Below are experts of layer 4 (counted from 0) of a mixture-of-experts language model. Rows are named router (the router's row for the expert), gate (a neuron's input weights, with its number), up (a neuron's input weights, with its number) and show model dimensions 0-127. Each number is 500 + 50 x the weight over its row's rms, rounded and kept within 0 to 999. Numbers have three digits each.
Before each expert's rows: a language model's description of what the expert responds to. This comes from a sample of Wikipedia text that the model never trained on.

# expert 15
It responds to: Word-initial fragments
router:493456500404494538545474441443484465546565498450518522538422536441516433512508578453438519552379476461488582402422479491588546502573468475496432480514604537436599537470498467496523582533585477533490478478500456481480443464483440532486568547440467564507578483446424438481565446543464523552548537470424428502515525422507456618465475450446500448503489492468523530501456515596461507386581
gate0:513451440523419527499432484497418575519541409535452472471514422445547456540393530495511481463468476510553475445509597428523523540557559466511521507551541502590516450422447576533471665498561459553466605423493536491515459390505434436533505442496563452509570448544462436511546583499507562401505485397484495535503525539543468517443436426567521494462444457547469479478525477456492539491462
up0:446478548459447417554538415445418489460543392525522550422543530459543460463557501495555526507479535544491433517491535413475465532548478532465516521480529520454516543449542512404474483546477600499466464564402576526488477470459497520591558496505355495421570515496487519520444551536457444523392527482422522490441582435528414449529524376422437540477445503500540540430426449440519489495520
gate1:594499495562441493511571530432510503490546458436471538530502554571514407538515513476369526502479424625523423502491482487567494456552538533516488510524470520631500408477464456413562545510476498467545484532436507523452456527470518497450474546546549544492518489583475546404438582559477521545436500432450476487479337424541435501501462494481509430512517543493496476418439441590418558487454
up1:486553519615541512398550474511508543585467475526412579455461531567481550495493531494507507515498555471412407488519531536482541505560506476476463510483557523544483543543546554470487513492525531409543500515440497536534476507521448462420487489433600404535459395493549495556651501477427494415442610572565501513425530583515496473617599491542446474467455456452485440462551502425475487460527
gate2:432495529544591439644467471454455595449458497424515524578444539513590464502394482481516573525439473519461522501511493503480524443463533475530532542500511560607441567446507460436596479601529487428466445505490476529527522547531488465458553486441527473416387487409472499525508562553475520528513544578494507518470458411503500537461559523369550568511458499512516459534612408518463547482495
up2:591463532512485493494506578483505541494573501532476549626459473434420471527491464532464405570480543581501501508435449565431599497437478562485500452469528607627500465501561481508519465400497541472499548655475528389509524533557541491530533444517510543576404473532459501510491424536444468515385478468543467485471526449535463554508447505630506544530461526502505517543484525459472425475526
gate3:455534444468550519521505559529509515448509472499512469448477416429487494517482513481604486578475488513581474540532471510513564558490504501523539558457563483554512523541507475492453596485531479479520540401520480521441467570546517550450496613376627526486554560416513539433547515544504528572396485535397410517489486494519514494567455576543469488485531471496487481445517494654376464512629
up3:561503585386512516487451387417375529453535538485490490484530482451515345486484513481525496577446482513499544461502538469513558543551562493563473547502508516466466545547477460512553476524459462435441586536482430390511453420557453517435492513516555501470479448514456393498528535531556453458513536524533482464442536479479459447363492536432509434544592385476504467559455464442446555448476
gate4:516483599495458480586496515503607419521463557484527489502473443548518419502432463649508465612437498502497507532461518505466467506630532553489515510391506490459526479539512552506447508496434606445534554504570444480534513466483516552483513480513454537537538427568458443437483448524435489551458453603428393486473561450487447449488517489555595550460473486408491519474520495487511460557631
up4:543496544485515487567515489596555549443487536460489474425452544441513496518480458489443516507448496528441489475500512516509484508493444473501477453494591514366481487454496502456463461348590477410566523466533486429503544511504455471496525482553478490445557484585455485540504484419470487512539366438441537468516498447454543556433521585542504492374505410466400506596558437557632421473479
gate5:512479480541527454565512475410527502540496456448532545544462444564512549524487550581387485556486531573489533494448457514524482477410517456499466500547535525448581462523572546500527450424523525533459406497521462584488589593538545500455515495532621597478488486574490501452428470606480488469475465426344560507528480478498468495533423447516509544512435476441499571460468527510530609364518
up5:570474516425486534504465531493432484594425555448577473425461579496505516512532515533513503467470483522442592490531565492536480538547468436606454458468496482296498438531478557513454562487487501564471536442630427509453485476492479485517498438443594438467504476399460434448558458439508494452596479448489550471515512449497501552527548467544549621406491508558499458572522509537492505514502
gate6:455527550504528575433485501536601449465469499515464479432391503416524483442455430560512429456413578431621478519460409528552525523438503508548501490506503563463568511590497586604468617610540460507531508510431490485486472467499577642455480419518521493429539425497494509503519498526596469497462457429497483541510571524566538495434407552552490498490464549543525533488534487500526469489492
up6:515531555496509513495462442547409583442559511528444524490504506508622528513475521432531503479517401545507483532523559457497477490462591500442539501486582550564422463413427441388465505435513520529536414482469492498550437530514570549470485576505538448546485499479504490547456613508474431447467493452521492486587526318527540493536505539460500454519351497461519477458538552582406516544483
gate7:474447565498492549508536521474524459401494519469503590524520508512449491517472658503527511419564488469412498498446507452509466451487464495482491530477441478515492483467507459538448338557457501458540449509499502537508497485432563421593538515507478521513476452497453507485512530504418506461583490496593457445559488508531418448376600526494415525563663491489420584498463445478436421462449
up7:405474432435426519563581559447499513458555466484574447429388460409458498477541564472462516511501451526461587472467527512538470547520547566474520498642485516505487435484537540555500510525481444518573465460434507510451503464569506489489466501490447588475553458520468485473461506532541457587461481523470489378409475518497502569482570549510539525595630464515480515410442588531515612436522
gate8:486462432395539428512452638505498493501487486478496545519500496456536531442460481463563457547528538450452547440462492450457479551598548478477476502466569552511516487547528433493582687443476486445392560490500488529515515456549481491447495539557499505503439409562529580425594520435532544396405516570545575517458562494479608593518497516453465473495486456485510527561462537484456514511521
up8:507502533504478466574588531526468465510522472386546449502513550494532530484452545443523570414494509520486486468454561498476556459523485606463462514528548425442557457470531513583536375556558562545397521496416392574502515451533492575450515418458547442488468565463498504466540440430378518580547467489541528541532445626508502473553422553491540460447520451494515528399466429448506463490481
gate9:398488433381546523449475480492492542476404429499465448445560590494524449494504501599419536480506510490495456500445518561567539503491469485555519526491468488474531549489510426463555537498517504475501519288508492518499445550480498472576539547493514479539526537454577384512553597506580472527548507504495395445496524497469566548599550516428502486525506451511401460486562537546464601458561
up9:516518431512523415473560621590564517562458447465529527438537449495434559386416564546513485549517538430481494499494458472518466526471417504489495494529503484501343464566456451495535621427544577481478510503513576508513471402538429459558421501441450532471486402520541480524543562594521520458379507490529487548496495470492426475544507544497459565532482533556525460482529527487538392476444
gate10:451474467507485458475537475608559388540400502485544520517522404464561430517492540434479507484456457493413431473532463506497513427524435563410428480585487490458459537473537503519480496439500445531445439490622477472537522519472518471563549453564501503445412547509450447524441501531603552568521456503480553550515443552576581626457584474477493576491586477449601544523491511476469450570475
up10:503520581453501444482527445505554477510451483499517497439466506408541468521511488527512493446500476521552429428650553432431498547554490476589509455465404465498430451549503477590385521633487477483481543572503477590568584434503464488502448430523447461502595443554514515544479476432529493553496546507383573481532532525563508489450447501477520505499472479586437565503402523475506572594466
gate11:531489488475453488472463514427456410483549499533493461514449489508523514540464521508481619496446517509493499516525502487485572538544514483479521489542546514527498398477421442357471569613420500440467506489434468577460513496512428566506525559550474521502576492423477511462454391471464502512478482425458473393503572500531536497455628483442613413465496550482604479527384425402495458437491
up11:468436574522522458465491507590516541453383502483529538537561492433504505538536436452537614395493404478512499485527448497443515514494438477578511476440409530430556522561544551553438423462542428481451478467557542382489523596446576400565540463632431452466445501425506477533543478491576495483448440528510505491533499555575547457532557484493524547498479461510493508536567478538544487584443
gate12:532516432473504473533528506430460526490433478481494526384465549469623511456554488513472535439436488527546535498530475495532511468556480574545453480609502523530509497469471455579525569487488485553502548445417459622476480554407506537435529480399545569477564540449527422553519596503560573507508555549549539567444475573409569506610547495455450482576529468523463548420424527544477575437463
up12:515558481497528440473455491532467513558465528448497427563512539479525494395399450565536612446433492518524509503450505523555570566529455365578515471439538433545482607413510464492476617535504502519545507490521466520406372595532493492497520517429522496515527510412626491581480498405500539514498393459512527454448450490477561487538508521492457418500553495486506557527559504510504475548426
gate13:434535519554488509500581545442496527503537551428459439489503609420466512372501480447455483516513572434579553464420515545556473564485487434378511481561386506498534476481533622521468481597500441535451503535485490517480477501533501547433512552481510506500516413501443582543539567533462501560485460448450559426501517493433471521554415414615469492510519470459497497441594493574556574532542
up13:420522523470561549517575434467477448535475473561546584503499474479549385530416578525479491515584494548448494478561486482478521424460525375504411489479457529602515497479494419572578554490547523470528476508419496432456537525504478513575418440493600531467501508544471485451457547377566473483452411512521398562424428522567505551467540559506542429450504458556511492587486535556487471484451
gate14:504535580480534529556499573472465374403461591462422451550497419557502452567471533465485543497470512542510523439485525474474524343608476482464499473434568479465372474496461571393523450486536486546545473531489444467519503542571450464486511413541580538475487560522484482484543567498451458428537458517550476538524552473412445459437517501505499423552525489487498474551430494579561412434460
up14:502576449449543460436441531563477595475527456574485550512499509474515507567514438546433543552580399492458466476485503534436494473519441463549482473471539508603490474439403450476478474444520458446478523549520459514465450522543493513425491459412544548557414603471529476555499505487476453577559407508482527543505549530403514327510449507537508521593484523439439406549478435506573413465488
gate15:524448439466471474482525463504487461462492515443537552492535649514432548475537533464447572535463491538511431444591557564498486467518596460475539570480484421491553505555442440518494508498505523362458522424528553480474473430532419587426535580446509514456530456484502481483470518484396508436432498498549509569443545536493525586500452545453537446408594478543478481464603514428407503398535
up15:512513437425496532597476446532556465473604449423496398538489518555432568550487622489491547570532479484439532401551488528538499480443576545494488522561542490428620488544558422532585487453553571480482525506517548522518451511490502588500550458427490443435522495544494528558462529494467521478489622530559552602528589538460441583562495494477468475498522570577489445457492554512427534489553
gate16:541522478486460503461492597433419538475524521516597486486540599457485479553412535467412479472456536573528549512470495464504517557448458534564463477478459526419485389407461448567470513567504481542447543430505492488531497440534461437463559517527512464498485374507530441504629495611480559515459525566491473565465518520547452516529485464500319499575580455454432545492506503556530520542443
up16:464522480435523454545490391505449518560561585516527425566472568551522537533545549564512425570422441577485580437481441487522522515506629474448492484541609481546561482506500431482447551458519502527468544417512469437409568496575545514481489507506544451463529575539422589519392483487458483484476580504486510465542436525522440623456480461401430496484543454484517540502437492521512492413549
gate17:498508467385613527518526492534471506471535486409485490431531529425403499418501459570443468472527442476513529518477554515520493555450527453584478564556538551459449471487531491495532494487470561482511450442521529324581487464462486603491446551433547532474429508539474447420507492508503493491527566529595604546636510516502477409535474476495521442563472509506440488506576461478422463442596
up17:602533524390562475543445442506439502565514554612439457495551499515523435557484474523523449379458510505485501479522521498441448510477514447442521476542526402578530445415539561494416515518558469506501470557526551418436468473592538579447461415507532485446519442478481613591459438423511528455456507492486519571527615508522532504488519558423402497565567553525472526547489502518549449473557
gate18:428510414363526517450538474449486570411568574626496497500478423600451475465586496462468491425426483529387580553501560510534543485465474493491511484416502496521439606441453469564523587607498522487524483551555553468593529490519463459416534432472464517521567506457479489527462600503551533537526568486576520516585529456470495476513470473506529510461459483533517406506575535502449515474470
up18:487462546542504447520448443575472492511453518488457494458532570530505474510513490419502448558477503481470434536542509452508488473542485569494490496433426475595428497547467498500542416506547602503462477552476529488470502349549459494511463424451440480382508419553455564448615522488472515574448461438501353545396559495468455470546506495513475517444441579508506573480418487554546433424406
gate19:495454469458491530496579541571464445581600447374475495456448538387552450534508522510516469567462503477535496603579519503417419486537515491472508463553488432536543485494517410532526525415558523477501456550467536486521500416510498637528456464452430461481525536480421476526608437502492519484529463539531447445466572508583457540456437439532520411429467466479554423443500539513391537452545
up19:519483553542505488541447465595470528506520444458469441451496537460502500460572513462457482496444424579448520529561492550486506511525444472516523466474436477587560483497555541402541492553490458538517501531544557406493617455473512476589431506454617434516467546372564549496524552600531535487507557486456413405520512350521532437499552524575518538543587512500587548501486544465465572461543
gate20:480487530497512514508514509421424523508414460560532455483503559445450421481473509407453458482440470535500564562488566532507571518463436541498470457501385539578550528462594478398538452565467493415399574449499478499503567520476466546540646495442440496475550342524487473505462477568446545491471517498438536451456529541503555491507429475487524618458497479557473499531432445567478483591506
up20:485429345500533492466499598515424512533518466485509580474517465470516503476520466522522444490506513559453406416522548494437536476469549532489490447448468516691503608514446485521554567563539475514472571504487528436469477439477500540428415505559480532465552478582538462540439538486474382488521457479512499493459454538474492398574492420460507532480404520550496471466515461631575518536512
gate21:503508544421520473592549435448454571450520511491481528546602557612561488479499453521442566509446427550533419481470545526501504419536506539461513486401472504481460516517483514524591451460456544444486434421505501561497359445491434523497537471462462474453542550569420594568473529521488484527568570483464453478516482493486380411571572511492498509479463490476344542539549498505564553466524
up21:481523646475483511516504461467531445512382478492542441558546465554525433473474461579473516508450500449467468490472617495465526433529556488468477522454452523455496536456483516507465422563497496499527484514499528533520456532450591439518552567479468491579546476384497571529410506431504501441492567512517367411505507438556446505339412505445517554478461579534475552593422508464527525556511
gate22:456513557453584532489562521478450451376446415432493547467504532434465452436484478461466366435468442528456521434500571529489536468567430511529491502501444556495590365504496553550613468558548479540417479514505429472564574531444507415488489564575450522436492518394537471455495515561542470504500502556581499468565419477534563511535483563520523472587516538546501496451480484502450576509471
up22:355546510490527467459541471441381556562454474530508509540504422511519509523452396485429534495538470558547412532506491507562454513587503389436480515547609411472516550520459534426541515442557521461516474492470512486464482498522510588435463484436446509433545487624474473521473530478466497459481504494595515539590434468445545487440542511480482503510521500483419393430648466442515497507528
gate23:518530570466489589539540428417477429512504521478527461550484521520529422449549554558436484529478494468558522556541489515518560548586447565511508454577496467455409540493481478583448450418450481495477528447523425564397440595473598476589462607492444525490482494565490549541533477483508533529512527481438511408497437370464534596373525546538528447542515547474510441488463476540530500588549
up23:512520471507386468481591490557545467564546477445501455496486490490458506462522536524498475504486506501469560607455421507523491561531481508455474479470511478357497522486568399514516489453553594446510519497476579449518473425622504566612496481504420498538451572511520485549513506552447482603554468465625547509430426533397488459527570474503567470374568510445520409524500492496434475512544
gate24:535507440508531551537515534509640549442503466532497534454514485571460492540648498475454474510485494493522530534580521520486532451493544469483463525572493441452513512562420504370527503429557500478420434468590463531545545503535467503494505475495572520539412584473510497450516552496533491543504492633580492584441524498427555492566530580452370476528570441486513427540535548551392441504442
up24:515539548545517426586392558494527531471394541504448499587526537444543577570518452470500599471531506665467566482504446465559483519478486528443494518537444516348486444552505538572409483452529532449443411558505552554534465447540528475491516532549500491477553470542542503531497500535484495429480474427465510506516477452542518451498497484546459441523527449457357510515415451523485485603579
gate25:505488434467545485392534415484539545456441461595462423466471487524470535570531604499463534513511508488319374535597500478493525480463561516458505500509503528527536471479474430458520447543582479430425408501578475588478544441513506462421507543474499520572479467453509506527579537533482495592563424461543453511549562510445517499497555528452477510567552483552549573477543530464527389449536
up25:513516535556524508485421506630529504486496430415425456431500411655465493504557487466497467552507551488447476484524608546440513402551451498555486495495527435478560535561459569389428524526449486444471520500486572477512495535527420534480568498442532489510446534545568455500500511538441406487481442549608502544599516570450527473490470540490431474516588440483434416464479482468467425490442